Experts of a small language model: vocabulary 8192.
Below are experts of layer 3 (counted from 0) of a mixture-of-experts language model. Rows are named router (the router's row for the expert), down (a neuron's output weights, with its number) and show model dimensions 64-127. Each number is 128 + 32 x the weight over its row's rms, rounded and kept within 0 to 255. Numbers have three digits each.
Before each expert's rows: a language model's description of what the expert responds to. This comes from a sample of Wikipedia text that the model never trained on.

# expert 22
Office titles like President, Minister, General in election tables, plus noun endings such as -ations, -ers, -tion, and name middles like Ron-n-ie.
router:140139138168136162153094139133106111110078120143114081116086167169181143105121131133165174132182186145094137120059137130087107186177166132098167184192112170146085132126070161113116212128107089
down0:136119093133148154111108115101115112091105099104149112157114085148111146129182194131145141105173105181108050167102110067133095100171168178172126193188161163152099147105129140117147117093105163
down1:122135068151171106146124172113096119113182083123152133076096115128121114065172097113123132077188143124121181131162130133074100113168105130131149131137106139071180094094208167145141106104158146
down2:119086105172174079122115127192090084139198149120165152175112150105133099092209142125079120135141143107149144147089086143100111124116162074114130165178168147119127144055141153153133125164130138
down3:113146110119159173149125168107148153139079156094134144110104171119154045153151104113086080202112141120131152183205177142070085149113134090104141115130098094092152164122103133119140120140121101
down4:092117132150142195100167191145141118105170167138083161089123083103183109125114113141189121130154131103152139166118136086118177147135142226154126146158163052146095127109161191142065127170099101
down5:141122138135114107114162126093095094163133081113116127115105112134116093134100169137120151147146102181141134153133098090106072128022145160204152129161133164120096103143095131104150098091149141
down6:095198125165159154078148109086130107157145131113111091130125131061172063115154137118168169120076163153162087115108186096090168148065135139085070133132088154116126105094176181141107178122122125
down7:091135135183158124106096108149127086160117144086116138106082187171081191119110118160110122072110122137209046136116181138133169125113117100168144212109131144159171140055164138098131131132128142
down8:120162186109119130132134138159105117127155131139154126141081139102097114140159134130100134084115096133110078113110114099147131048135113175150134198131161150097042123135177136068127074116121136
down9:089139168110150092113100097152104184115104060123117097164174150135120111098110107138195141078127116126101164070154136097143169140154121214126114220184087118124107104116136084156085120186177115
down10:082110168102093129141147135104143090128122171070118141142112150116175147122156096172123169106133131150138193133097081137125132110132115113131155248171150101133154106121133154106093121131137161
down11:086124204148119126160133182108090162139152150108135167117103110132143146133137061120146161108115106057155105116142125129096115139200136169142165098165073127144107154132128149217128142080128126
down12:146153149075145156170091115160213128162144109160101182172074139107168149162149135130071147119153089104167149124105100060177081147087184151127090117085136172101147165121073091097165122125128175
down13:102160122110121093136108144107120142084171115056087170168123105106134145125105147144086065168173096181086151164105136146149138108096147166110168131160140084146128204145113117118116086142142121
down14:152081132035129166102150129135075124168122133118092119107098087082134111122098167097118151140105079154154123094121129134094105129148116140157096146082132208123115176092199186129126164099142103
down15:092138083154078118208077125151114105090132142154180133183149119093125083134111097129147112100151120161091112142120172126152149153152070177167132137138106123181125118140086167171142151105166119
down16:112068180149138137122157134175075117129097179165106146139147174148081067182105161052092058180088153186131107079094121189121157073128111135143154205093146105118144161083129150166114117098111116
down17:143100117070151131136108163172082141143136091131158074160099160145132116141156083145125131141148117108105090157135121096097154173113068142187077171127114149184108107072130103134078095105132119
down18:134127142139108049210115170133058131184100120144093101116107128149151090108171125123099118141081137169121146160161214097217075111154155110191130155126129138147129119055125119146125109096133099
down19:043152106152104098118125104148151123171085166123104121146133131090101130073046148107103134134100109148145112130107141133074116184137130211166198122143135157119142127077109150182184130112146140
down20:096155083143116133142177116183174108101183121116047182122102089116102111124153107134113113159108141119123078104171105162158152066137170106119095149181115124118156156148090120114131080162149094
down21:108108084127120190179090103086106141115147192133221145105136147101123070117107131124105144146074125121132117134085152159118172159114100104165103074115171141178097122140128135144132163088056109
down22:124107182098136097140075133118087101092128107136212112096128117163127134153168129182070125074113153181153141104074146091185091139101129128163083164102124088120176174171159170136080082122121100
down23:118153127101181089133086149106166157140160092142107126168120097148136130163114134077113126142177133113168147109206160179148153133153158134108071102092159109070130121191113099099167139144182118
down24:138155122126114149174089146079177144088142112122091100164143110076141128074169112160130133108156112130088144180151125124177153125129113161115050202144121087095100184173089142136095110082123070
down25:119119123155119099146129100103127137161140169089026138102158148149181123146161103132164136160117110102156104070132112120132112121116118122127072138061135128084174163133096125190209126151128108
down26:198133095116088110136084138126136143150132108112149177119138138166173058185157127120095125198177108137122135097128108157104131090143160129103131139134142104140044093137134143159093129120069154
down27:138121119157122126189121087148097149098104119125164118108081137147118078117154145137122121107144125145156165072141088110131189156154097174209075255112121079132104109086149208126109101096089111
down28:159118078114062168130189088108118179143114123128129106110162043124116109174161136144105141121089082194113186117144121078130178100163083164114198132146115105089166139157100108149087107172109102
down29:058131116166145115127089127115121163130184108131109123072130105137136114153081082151192079119094133169113092107081139139113147107147085121136143162142111104148126063154134158138097186169162153
down30:157057161162118132073089167102156146142081177138182111157153131121115108193133117097090068096164134142078143153109151125174137092064148123088164171126068127128125114164134109115181125139206137
down31:131189166197078152080134113105147136105042131137140079139121114123128095113149130166159130127150119112066137113161131154110119163113080130096077206109091147126094102161123119140099126111153150
down32:144105113187127117107152172093103113144146106078146143069090124112091133106122145142131098134123133056154080122169119120163148127103129110158145098153190153157175123150174147115155091108086188
down33:133128126171174100136126128128179139138130112174137188176174129139100097147163128108176118131213074109097119176161192108085122141170097119187125074101141103156173101127133128117084167138149130
down34:109170141152117156062085121072125125152112106156127181110161097202158149109123087112144132154119142160074185082080072136095134093115122101121113170124150132139122129120140083159117151127147177
down35:148142085127104147192147158099175158134116123151122132141104109195091144070183098092113160178131172122097120225164078103133120105112129124064092103131094162116108114109160095152139117120135118
down36:117158098139102105134127169074101088063127068134128145090130136086116114133129135154155126092066123187118131067116108072120134101060081152145141140098110146102117121103074081125182107099125151
down37:186104146142165102066147127191134049138126177164145089145127112166202129041128060149113158160134123137130105129157165102098153162162077100165090059153085108131108121158154095149150115104113104
down38:142154158117113090116166124125200129062132085174097159068076099142111143119190140101161119149044108116129092102182175171171153133090076135116098105131129098120140143147139138158137140121102111
down39:094109161088039100071168151161145079064154079104155137106149146151123162080188157111151139104142058135092129152112061096113103128145101141105093175140140144155142166115097158143083130192107103
down40:189188124120123139143088162131117139099134122113172144121078077095123147085155162168087128126125079156121103106161065066094186149137093161095140176151187066099141167160201126147099119162141169
down41:166074104175118181166201107112195132101154142100144126130106108106133117116105123107134123081115007144113165098153135164140131118136116134161079194090108148100114170128159155134105177115107154
down42:109118145120152177110117123077111104132104116129162166139107093080190114156119141187143097079090148120109090167136116063152199072110119140115128106162143163147162150143175135111128142136121166
down43:192075103120096168148173169145159179141131143171129170076122152153136149132152121161111116162120120079130149185087144150124073133127116138128149143160120160151125143185112201143145146049171135
down44:111159111134143138111132153098101156132119141185062115084085171124153110184099129144067100168091149126136113104094188075151103111139114062112092065060125137111088148163135099159112133135189191
down45:118165158153183139113121140162133100123093092058124160131151146076187145102097128168103161130147124171082168177095165080111121112098134179132116078131137112170093158098139107157202141133100105
down46:094166072175076189127136146130203119084143087171059136186124077082117121149137110117176162137125168122125116148132081191105119141091130108175082122168121143117100143165134095122104163163177110
down47:182097112138098075182128159167101122153155128152114098181116079154108181100143107141142101141072167049148081135189114154161119103134111096117039059096126090146148112160123111134189092144147074
down48:162171129129064113123106104106145123135089127146126170145129145089128161083101141151129110132129184181111094083085124151152148108157134145135204185171210106110112169107141145134106129169136173
down49:138129178108176153076122149149107143085123035173111133136139140177124119069144057161078088164170176097058104124147142093116115118171148153114141074146137128155115141151122138079077214145092144
down50:138093113112187157140154134102083154159109122101129134147092101131148127114219165154142109113127175119087131150170132118121120126112204076169112137143141089100122122109147128127187106142113069
down51:128119137098185200133096177121123085073171098159104126079088136117113093130125178100123123120091133167094148129205143124163072164066128177149163205132133118144088124163200151129167080130186092
down52:119121134095104141140141109172119126215076125109134051040129137125114080078152161149085108142132138108130153135131119102087184105131164120128176148130126053060114088127138092178140121069108122
down53:140165129127048066107110097143166171164138174068116095184136133109082110084149088132117144158117116104188170142080143109079137148126166114160151133160110128127093117117126136139115099128142137
down54:189109146129079154103101098124142128134115173187148082153146111096078136114146070131121118075169123125117133115139091130141144153164154102147105139129080143097220146125138075157146105114159115
down55:138153122128084115076180165139102201079105110152130072065153090160132140155078094126161146187092147112163168145104135174093162169136119080079154136145175178086179130160145126094121058066150125
down56:145182122121119130145126120060101166162117167189130115150109130159120152159160098096137113097166139161083130157101135143161131098100130128176134165084148149138132129148184143129083099162074171
down57:105103100135138112149107136134114163149169199102170122111127201155169134196136122124066117198110075056110128091068226105121138123112122133144163140114100155170120077142086151118182118149107153
down58:086102181084130152122124094124121066096147131130152121138085130101090141144126096101189135126116178176138088171111110092188085093189156228131103174116130110125117100044125136071157101074078153
down59:095118132180116147147163137135160117124103138139167126137136157116108092188116176090134133163118136125129050107076152136100112129102155136115173168128089096111134144105199103106195086120111094
down60:118089177158159125120078150145078114095121124127054134146151101090148087164161153086111133083101204191148130104174108130068106134165169183152103203085135096122154113104138134110083108173115160
down61:156109141143150136122132123139089068139138158130127086155149125164150136091179147129160138165157080103156196108160107147102130141121162071108123069063134111151133116138114159115154172099108135
down62:132090174087102084103141090085132108142100144185130166074093081121082144190161070112110127147089119091190170172159131072140135174142135131155161137075163116139092136107125174164140114153185141
down63:164132121124126098145160133073111128151176194087182156085169119139133200115130106147176128168163092115161149076111130135077077191159106136118117113138149102132120139132133125147165083132113120
down64:139150148163122158137033107167115101171134150051183154105131107127127131101089150116110133133078119169135101129053158077082121115113182119101156171170119116153157104120132117127125134139165160
down65:084091079141135112145089135104114116167113143129102139119121116065135143169090143092123169103081106098115176150143157159153154140135113113163140107149088139082134168112090178166087188147119134
down66:167121157122168119108153110108124100172138101118126175139007132147113128116101118129103173108192118071080134138130134086132125091153119089109137117084159155136101139175095136154111163088162163

# expert 4
Measurement words and units such as number, million, size, cost, km, and the ° sign in coordinates, plus mid-word pieces like b-un-ker.
router:172148110120143136161079152089102100110133105092108128062084180139206127091145215121140109162155131203102129107139103126128175150141125131106107176152121117131134114155129137161097117165122043
down0:100172146071064148144119155141096133122080102130106127136120069181123144134198125108069190127136148166142106091173142139112103148139164139132144190168166150109131178076089125107100113111072135
down1:155096081170091094088127165093127117117136175143207133160079122076137071136104106106080142070176161123112076123124102118081110113099099155167158032154164095070163071092107120170193123167137163
down2:108156096146174162113162126161090094105211146141164183110172106083173159113150154144122130089136144142143170146083113174109060091103147064113117132172170088096149141090108143164134145176099147
down3:097140166135152120130134131108101152133060134112114084123168159129121056110182175125161118100125137151113120172042103147052106133090133139149132194083045075087152090140096124134066176135173131
down4:115206180164118117125151143168148067137150107198094165114072083154138093094152090160193106170120114149196178101202128116125046153109117172104159126114121135142103136117165156136185124117164131
down5:124176134126129121131118182143104176118057102118128063155121074118084120100163143144162124115085079145119118088123129146089110217098155129190142159148123146103079169116102149131166145096155115
down6:111164115156154116095111156124151103146187136142103024142146164112112100086131159130213114087085116140107150137147226114093105157050106151155119102102116162178125146086149135202124146081135138
down7:136080081139167150101171098112102086187155101061147109155183084167159180124179138174127087127080134192167126141115129135106173128115154107152109140118144139146133125062156161104125124151179120
down8:105111187089135155136095165117110131172122177102150143111081204105128099103176145190104105163107129161118152117079141139152113091151150151091139159141124169112100136133148146120143108066110153
down9:162163163118141113167104070141098155117077061113098145173155134136151125147052097140198135085087090114140140083132126111187104102113103161173109185150092125168119065152144112136132125144139127
down10:091054174108124118166108131150118130165123093115179169121137115083148170137161123168035135138113071101068135095064142106127125106129140144139122217166124133086121130117099138103103101118124114
down11:118141143131165136170186092108154149119151078083077090185159157137074092137144114093159123143105118098125156115143158143108171158164164103145113126117084058098104120153197066122184158161139102
down12:136128093118141170132098082087135127143164098126139126158127224107164136137153085119051097103082100108154112126142101086102115115132134135155131119139086150105121140124095095140171117100094160
down13:137237085186117191108089107127147120115111154059075149112155150111096186118140179168138068155108119126130113179136127149179104099130163171113158126090107116215136179168120130142149104110127153
down14:126087119038113154100138088152079141135145169081085113146107171078111108112110080135106135083125090131143061105159062132135103134129090128107153156135189132128143100135145151103108174113137112
down15:157124110142098175156123121119142157072137139172172165112086167073164097111089129123066211100118159100140124163122133141140122149115030125195115126162186138158104159133097149146161164133165121
down16:133113119107161131161150079131103166169068107123118078121163143170112112228120146087200074133065177108114134127134147195142129108139098149121117198093149132087161078149077112116127139164112123
down17:122133134059169105130129127153100142074157097139123131170085124093156180103156136157115087130136162148176066130125120174101138182103070134169060133188137142106044071132109124125144085114121107
down18:143131071108098050162128151164120103175136208140106127113148172122175142112144084164118144116119117116132140151099159108096053131131079101111164103131140122169126130084174100159141123073111085
down19:144142123175149091153173093135121153124175103159135126090106098113084162093153127130105130159089091177163160101072121162163136150118094146108132165115148181112139078119129164141139184167132181
down20:089127116122100071109159171136133154112142200054100218093084097105142170130094146152108171108123105130175091148132151123101160136056193130119141079101160160091126112080103097125144117193119125
down21:136170056148112130188079122099137163120111156134163104129129132185164101166101146117071138116095073164104138110126097187058140115110089116128090139120136193187121166178086102101091188118075163
down22:117148165123099146144134111131127105184178080104168101111169146187099130138151096181121164100154158061141108125130119091174109089125152041138091105127125077103103139127159185143137183138091137
down23:176121081130194101092081129114101146145103098103157060123145097166166185143133129104141142102157120164114197128155090144111094141205113142076102172130154168098137130144100104132153125162161119
down24:119115147091112158108146131152105080128147093089156132128097126158124119054120100211169165108124096110104176184125121138073143113083084127055080154167095093096128168121061150125111196101113104
down25:182154116139186132124123121183149115171140112129147074131193129115166121175176106122201097131179103101136152041110095099082131137103131114064112151162102128073106115085153136166113142162133125
down26:130148110113125112157096104133192138120117140159117094081138121157137046106104097131136163155157129111097125155147142212154138119079188133098143085133113163100048154123139161130128156126074109
down27:136104147081116113070144123135143136118150088006085139119095102081117163077153104179089094162124160140188172101169121133136193156150096129156122154106181105088132160061133129109140051093123099
down28:161085078147135142101131169116102139092123078133115112134126114173069188121156136132125155111114129198154172100054110081134141081089157086119139143146130105102107109115123121130128134141126114
down29:041128148186116095150102109129134176108176180062134089117137171106173152149128085102152124136126153147114056102087119122114129182113134119132140136196163073131132130139176159153103181158164139
down30:147155176114122083125072182162124126148093150122142060234102120149166101157121125097152107108167110121075182178106163144122137153080121109092142182127098104126134087111135154087174140215129110
down31:190166154149155132092095150088132081134096097175101156158127151149136110141156145134152105170122130109138123129128154161127193103096161127090132255094101167110109087129140119125131118033077158
down32:122140031117140134137142118169141136090110122139141115102122110123137159118117178131108084174165151151077124187111104153113100126061063117157165103165163143105152120188173110063112167119108208
down33:153140083130159167122146130108214145129137132147079150147119115145149158138108076065184087163207103108147042132165155097100086189125154163162136140105131114134154130115157125108158162140152138
down34:157096149180130142145101164104082130131089141218141126161152158154083096119096121121134109139178175218081122136130113179115140206123093090184122156063129161130139132145153155037115169175140105
down35:087178138159085098133122153126137182160101116187127122117099076095064144097074107111152144129137165158106200197154097139184112107135157147179153066152092157094164121100143104098138084124106126
down36:111130138152122108134111206094155094098128111131075139162073147134109095131178119123101153121058107136125171071097135078123158103117127140148122181118129188094097149116136081164137149149171185
down37:159109174143123131103141191154113092112159128082137107194150091166114070108152084134136156143148156121146169146163165092101105127138167131136021071126116111074107103125151120130237194118072105
down38:125150108117132089100117120159176173083114089156115144124122109121079150133172109056134123136119161109096140104174117154091082134143178155119068181183152124078128132129143167097142154070125095
down39:132158159108070072110122120168076128076129114095090164093153060124103182113151102180177113173121122114108180144124096158088089116135104128098108121089172184157081141149183163124121136159155171
down40:114129191156080141144122102211154122092102155142138120094167079140068175147169126133150170100140152101088118134128142129071112135158038178109131127099127171089125122177104114167122106108172146
down41:132138121131111147156136174186109122175154092094125146143136139116125137087064128087116069097128150193139035097122182103090127130138085113126043153132117124110113040136185095124108114188075155
down42:067107131169117138165150168139155120155124151158101143157165075108144063101132165157145115142109093111139150129171120001147120113163107173137109112152131133154160125100117150110142178108140155
down43:145179103152185138102105129150159180123105150106150187142171123163181091144044130168117132161061105100130132170100143095123055155101116084124144123141117156085137146180062129170210126135119114
down44:139143137177149113085162181117167102086121119154085114092110066119149132190094150143074100170148152060149145130138149132093107131063163142082101045081082117167175111130164142108119151156172127
down45:111184118102156141116078135085141061082098133074134156103152181079120146098156186147127129175107123140105131161137183108138110149129192129078111126129074162142144167070140153049175160148145123
down46:128135083120126160090077096114195151119131112144046176096112149133102132143133128117157110147116145142098159104177095146127131153058086105156147066107110120153086098145146065132167093185124113
down47:202157111142108156142114159109143139131108113190158082207170131167139159099153078112160098148082127088106086098092117140124074155132087101149094036069089125137164108116132128110165121103122147
down48:185128165141119110147119171106137104095140195090173147128149093075158151064121154180100115133149144106135113163108093137139170095137129119094152255160152105108106144165129165167103146134134123
down49:149082153082185124055107119141118113092163064108102178180132152170183142122156105148105169148144136120121150108144106102132090121153131128122114110088105112140163115162122131115144194113144099
down50:159104136104142148101174163122087113142083190042102123089173129163110128087189150119120132099104180136081109104146108115072138136099208093142108196173147122123153145175105149187082140144123072
down51:116090148106152184133132201117142085173117154133096146100135164113069126144088128149096104107129137139140106144158124081206040106105111161147147230163130126157143075099200095136139090158196112
down52:136153111068134115112065090144098136179147146185181144100135098107089139098166169119109078155170158117119154134117144064149120081134118115134113148124094104112072063123108145149166145107130181
down53:206171030141082097113094157132121124101107128112140126158144080086116106096132112156183145118129081144111197159102059115147095081122123129144130172124139102161198106118120151142138093071149071
down54:142103162086118177095095133119124104163156132121185134090135135088079078181182150114061137121092128119125147103120151129130111137089119063193129102166140094077187092131085083146162088143075054
down55:106139136114119059083172116145096107096133134119099135113167102181094167106127170138128114132107065114141199131134125182112128105108068107149186086095175125082133189130165136102127109139121077
down56:176142108161107139137101110076126214193097111133147158173153165194125132153116115062104142126159136138109175125132127149152122117174109174134130164146170153134124125159134136116105123152054136
down57:110105095144079088167167142161127165163107147101145179137191126167144138153110148140083129175115079091134090127089192115118125092158093126106170212081125185198147144146106129119167107166141109
down58:154117123090127153163119105156172103143118096142123102136124125143101132134151207113083123153155142166173026115103129135187172111133126213148155155127113097107148193054087077137177119122092135
down59:099059126151134176141152181168115142083095132097128145105119140132106086155112082116109140082121178122130044158133136129102114112113116107099146104104103124136095112127137040114165157148105119
down60:118154154175110125153123159163115087102174089154126094142094157115179060167135187128140074138109169156158133119181103119128119136150120202141133180103139112082117141105178112092120137167178117
down61:125133195126188133141121125114104166157183141130100099078118175168144128117183146104148156155157174048123147117153115179136072144141152209160181162099201094160139131158123115198159133169148149
down62:153151115084145130141170109092136086145094134097118171127122035167100145142159095126091205115139155093144187161126117141088121140156152122101141145127140111151091141069147179188200089131164166
down63:231109102182143131119122130124102117132171106103112176123142122167142169180092149144136166188150132121173074148104133140137119167163159142167110071099082101110131103113142133099151171160131121
down64:128139172130132145140026049123130124093142130071136151066164111096110151187110131078111141132100120108153091197063081120104144145130137101056086067103139091153168125125121102133106044167102168
down65:155145175167154132124104094091086142202167135162139135136145199126124103155093170174128105102147128134105127115156076102099089134152137149149117153131082121140101133169100118153145128125125141
down66:156095137153134111148129156155074105111147090111117169086062162129083095150117119114111131089199091062182127138190131103116171107155116113201128105124092148084156134160119133107131109166134160

# expert 12
Final pieces of personal surnames and foreign words (Stratt-on, Atch-ison, McDon-ald, Har-ris, Quinter-o) in name lists and tables.
router:130152151120114140180108159093150105119086109126154098085086156156152140109122159163174087183152173155098069082110167137109135165127176137105113171154130108165127152126111114120114124137076091
down0:126175139159109085098111169121079144065066086112114119143126099143097153145143106159165118133139121132175109105158056169152152087173071133113157144194188177141141128111127093087141080084086172
down1:160091117116129134134146143112145120193130118152162127171077169102123140118133093130013145104157146109154077143155121129082118100102112129130165058133123018094177117116070142105174112120124150
down2:058064093132116131120147100127159119128130176123158163166118137088126121133168166163082137098149102114155140140122110116119127122152150138145101112150120167112123125044132120167147103171068176
down3:106143094111144139108125138061166147129051131071162124135126192057126096132127134143138118186086135106136162111116118183133027170076140111066135083049119140103138111121082168128105159108145130
down4:098174147128161149109131189163203163100141144155100146072154134112187071103183123107150128131173191144134126117124120113096140142150112199081158177150177084174104131113201136195110098114160113
down5:143124156164158104188113121118111137159143127110129038114159126149141056147087139166161105135132137191064129075141138136078119144047146145191162168115097133111110096132112128112166110145148138
down6:131192186111140108130145131105126157100107106111093089164207120144199104097154072176193168089077162141128109146131166147121116168087142136144153132138078119140083091068129110153076087113076140
down7:115139101202167172105141070099116112125152115048142157134171176155107134097105099141108072092130124127174102197144143125104137118172115130141102173080137131152127108056128134125171126170110111
down8:181139190102136100132073195138084096121170105159122174103071159073121100135178154126110097141113150180163161105071079136124139136055130155147110145111119163118076112096160128105129080119134164
down9:146177171073197154125138056086092090082107072115081085128186119164151057129102084148157123090142130118091143158134109102176084144155166152169113133150111138108131099143126094151102105163131146
down10:104084190089136128185142065102142151145138130063202125198164108117172163089168108149170155124071142167071164146092151120141125128133111168140139196112089105121138089138076155187109095070105091
down11:131111087166172134170119154137134137137182137168104147139144174164153060153127106111178113148068175125163122125142150163176169117139142150167099138154081077135111174136190090132172161075129102
down12:099084077109130165151138057133122093162123116173120123081108161105110120098130092095131130134102114133213091123104084142138097151144147077074107122143156190111141157158122112126200150114150152
down13:082166079123086116149112175153162127076113147043090182107098166073125170127100112096137101133118103176122121140194089121201105093137135153088129085118156142147127173131098158122186127096136142
down14:100064158112149127107194092097137130162130164119106128075150163098150084143092085122165128130154075159129099144146113108102093151127087118126144153074134147140072040127105151133113134126140131
down15:054182114192105112197092120139076144108179169139119136100112128078145113084173111113094120073104170149110071128072107160113130134190119162159109177182111113097137119123093138171090112114144090
down16:123100181164140150120162099133119125158118176170173116164108162174128065166177148100150033186061139111131104065085088108034139129161099153129129169108192088115115135102085150154073158125175117
down17:114149099054212125094101112111138095109132111165167128080139096112139171114066151107057103130145112154131146111123135103172114157067063137087110098143089151147100146143139114146158097119120174
down18:128084128081100093132099161104016114164092114192090091091113111143115135074173066108164120148104151187118085199141086110129125113170123117182132107138162060154104157154177112134142149104106089
down19:150092116128121095091128133083137111126129118167160120166123161123102186106068094139101111104160094085145106110113150169101135132114107192104177127112148147135212190093174148125122135156108147
down20:080097144105112104068131144162154177139117154043151155131069090130129156164172084143073134123078111137152147116103144082073157142124136117139105028137100108156116174143135112113127087124139118
down21:112127144120145078137144145128160133085137129130131135110129143147127174107126151145131142126109089092124130135104160195191144117077126098146082161109144121115157160175155138172083120117088130
down22:132122146124134117156054096140139111113137067127168029099081132146149096137147169127150069116119137118105171122120154168131130099160160119107093120122081085151119157110137187115080166089154140
down23:112063075120196120130095102171138121163117088111137154145173116140161148096156061153178156085183119149131181113120192091108106151119088136127095134135191104146118166155138127172173108133088118
down24:143135191070121127167128111140099139167151150039148134122166125122148125083176172157130167093104142126098173228126199154144147122127123151086156128118138159140153211107149135100138109155100073
down25:097099127125137145142101172169111085180167190100119107124176134109163165150129106100165145133188109140153117108096175095161156167037085118106094152057158133136147049131105091125189146123159106
down26:174130128098120168151085067162110105060142123121125115044156159112124098153186134142136154180154172124131127081085132173102139124139170139115149144121156109088065126116122130173114122119067109
down27:133070121156115125141199144184119122115163139064113147142141165158113135158165141119128148128125102115170117118119088161175159150168116148170140107091161117121139164076090174096140097143114079
down28:158146055099118117095177139082133108186118099131184138115100119147080107145125188088086132095134094203145150119103117096152107164070159103078135093129191154114079134090111132118102128086158109
down29:125120145182171150088106050128089126117202132078101061135161117174145143159114088111146129146076132103091147144138119102133136137140132135139142157128132089127151098164162116153139202118124109
down30:160132134167082124093132152114108147114099138097161178157132134104137164115161144152093106153192107215093093191137163140122134167120108114071161198056132093072166135113146116144129148136117153
down31:108169073180176170122151099124116122139061121134174098142152121102138129140164205139174123132109124106076170137122142153147121167139153152136112176123096137082109108108143159082113092042151085
down32:098150072065150123093178131106174118109128145038114171173142198160109134087083195154083068137118096130163103160133105092107119116130149060129145131142113118079060143135137136153144141121121132
down33:144135119188116117087107134168109124083080117095076136120149095158108072118152148124133149167202089090147118140175137217116107158131132054128108038109108118101157146109135139179185156170136149
down34:105154183161120107125139143069083125137117162191167114139170121181176130091103131118160132190179171175149153076112155148101182132091148119163163231081098181117118111123139170095108129163189144
down35:139170148087118111111148146150133110080092126158104096110079106111156176179185122105101085127077178147104123131177120111125068095153121147083075120107157115145141053086102153112129088119111127
down36:164139126136112098131094149140100101079113121147153118154141128119105155101089120147114137125105140079113136072047057060080121137138137114117158153167136150164147085109163151135122149146174158
down37:137098140150188110102131135119159160161136151146144052140135110145149066090123061127133175123158168137142176171126176121159125186161150144179077100176102090061087130142186079165172108087103104
down38:156108170145135127128126118138163137168128152140151191146133136118161101130140039113115154137045139069099096148122141168160146120145090125102081167187107112111127126102095104142205173110084139
down39:115109121085099146152078137151119146082145115079099106087099141163109140070125104147114134136125114141131145130126129144128168178056083102099074133100142133162153097160102085171138111141077140
down40:137089141154167103186116065158139097104123193148155138074130107143094170146128113201116110116082147086145107107177102015074059100113112091113156107099121071118141124113121097121187184150148129
down41:165113163158138096134156080177143144094094138068138149118136090231179130096154176111148095094170138165133085105129097122140079070143172160104097108125163138087188100117112105111150121164104154
down42:153122117221099151105135193139097143150130142115118138087224123147138089108161170102129095099132157169098158106167074135131170107141099130111164126139140104110129133093158147130121131149109125
down43:103113169164141080100190105157112152153156123149061173146081083161138139139066129132134198087139097070216154179138094127141058135167118082193117107182133111128152106156093130144147125108174167
down44:146119096098147166157171150124133136099072082222078116111082089122140117142113152121136129113117098121103181095115146115067110100138162110098094050084121107160134130121116126114102100140145157
down45:184166120144197156138124106124093123141147125142138148085109173106137152073134160143106125091156055183184154137155137134127122106133174136139123042085122159139101122146143162115209104134101090
down46:154187103189076185114158135195183135100135109101070150116117145103097158095128125139147099136190182148104150131174121147129123177120089078123124082128164170120153101169100137073156125141151061
down47:144146112121065175094088124139084102163168122167147133192145123154138171173142098080233134142064126064140120117116118166125090092140112136134135070070063125166096124060149138148156132110110099
down48:187193150153151123137088162106113077144141139147091146129108114102104133084121123100085141156150111131145130090087100140123158111074131089104148186154145103095202204179078073118091159140195143
down49:155089173113144164145139107152136103072160070180162160178151147148099146063095119166095135148184126141096155122135134076153144126127165186118147048157116097169096119109140158125122128120117169
down50:191098107128086165144123158123122162140145102106203158140121139168098156106160171146095139063132167117076101108120087095158135123133177131138118176208173118145144091110127136172149119106165101
down51:171099109127131184113147143099197108140134149121083097149045134105107133109130175124113120138104111125103090156193150124128057166057096165138161199120139151147117090120150086102165087176213126
down52:102086118056116113158147062177156127160141126069157158130158123124147105084086177145083107144196185101136118130108156092083136053171184124116140087146149105138111137108128120141199153065146143
down53:143167124157109137132092131078066145104118156113162137153102126134103082049093091146111120133117073143141149119040051162104130105090173124094151157141111098148090129108120168121135142110179112
down54:162137118090087134102094177143155122117121168110149163179121110173053065162117115135145130057161155114096129122103112140097082201084143130143133139120052161095136073125109129196188147169124125
down55:101147152124145122118145139099151070118102125113167058144157087152132057146107106131140083131071132120106200081115119095097084111158096087123138145087141187072129102169167113161127131093135117
down56:157174117102117153085124151090141199176110140144120167082103129159130153125184075093112163133123156172107210097191164139074122123116125142137107189080163146102125064114119106125032138159136196
down57:161083105153106111111152093104150195165138177144153142116124128163148134122141144079089174178097105129129122077099131122120116129076104140126179195088105144143133098160020108175136113130127145
down58:068141075088154220153084162142121155137076114122147110144108142196152158121122117086105160094132130197146085144122128129106108093163111119159113222154065150121074136084153093121147114092114093
down59:176092080135109157164134156115163104151083185135114132159163144102150091163081117121137114118131162124114019122118155083132127169105127111146177126122091104153083163145143066157143152140095065
down60:157109107110156188128129116150069073049154111086060112100136168150125140100192115118161095105104122182127169137166091155121131077200116152194114183135124103113095126115168181102125116160132136
down61:107116165103163124090158125122149083129106170148117130158145135100113089095219154082131056117153129089141123128182159133139124129124141083107148103123139080133134124106127156129114156168135157
down62:152139157107130154170107071061098139102127074131124187114100089159119151090141117175088185154187123095173193121163078112103102119168148138077106196147131123145136132104114123184133138161190152
down63:101076136133153140095120115115142094084160165075085162103098088121119137165155089159133165173122136128168087135135148129134094111119078130162154098103177224131114158095137104143121070166142138
down64:141106156142120129195135105177138140150104181079199091104093146112170158132082152153085116129093157135122135098154093061176134117087123092116127078118120120172154148113128054111141095195140140
down65:053131103190099140178149134112090125189130110099157115225122139156150098122118116121101119101153136174126117094141167124128140175159167124156132189147102127130144144106144103208093196160111162
down66:147101164122109161120137093113144114153118099061155216143157112191156159138125124099161155091186056110164135139135112085145147076221112130135146102144123142179140124150079124122125162129191197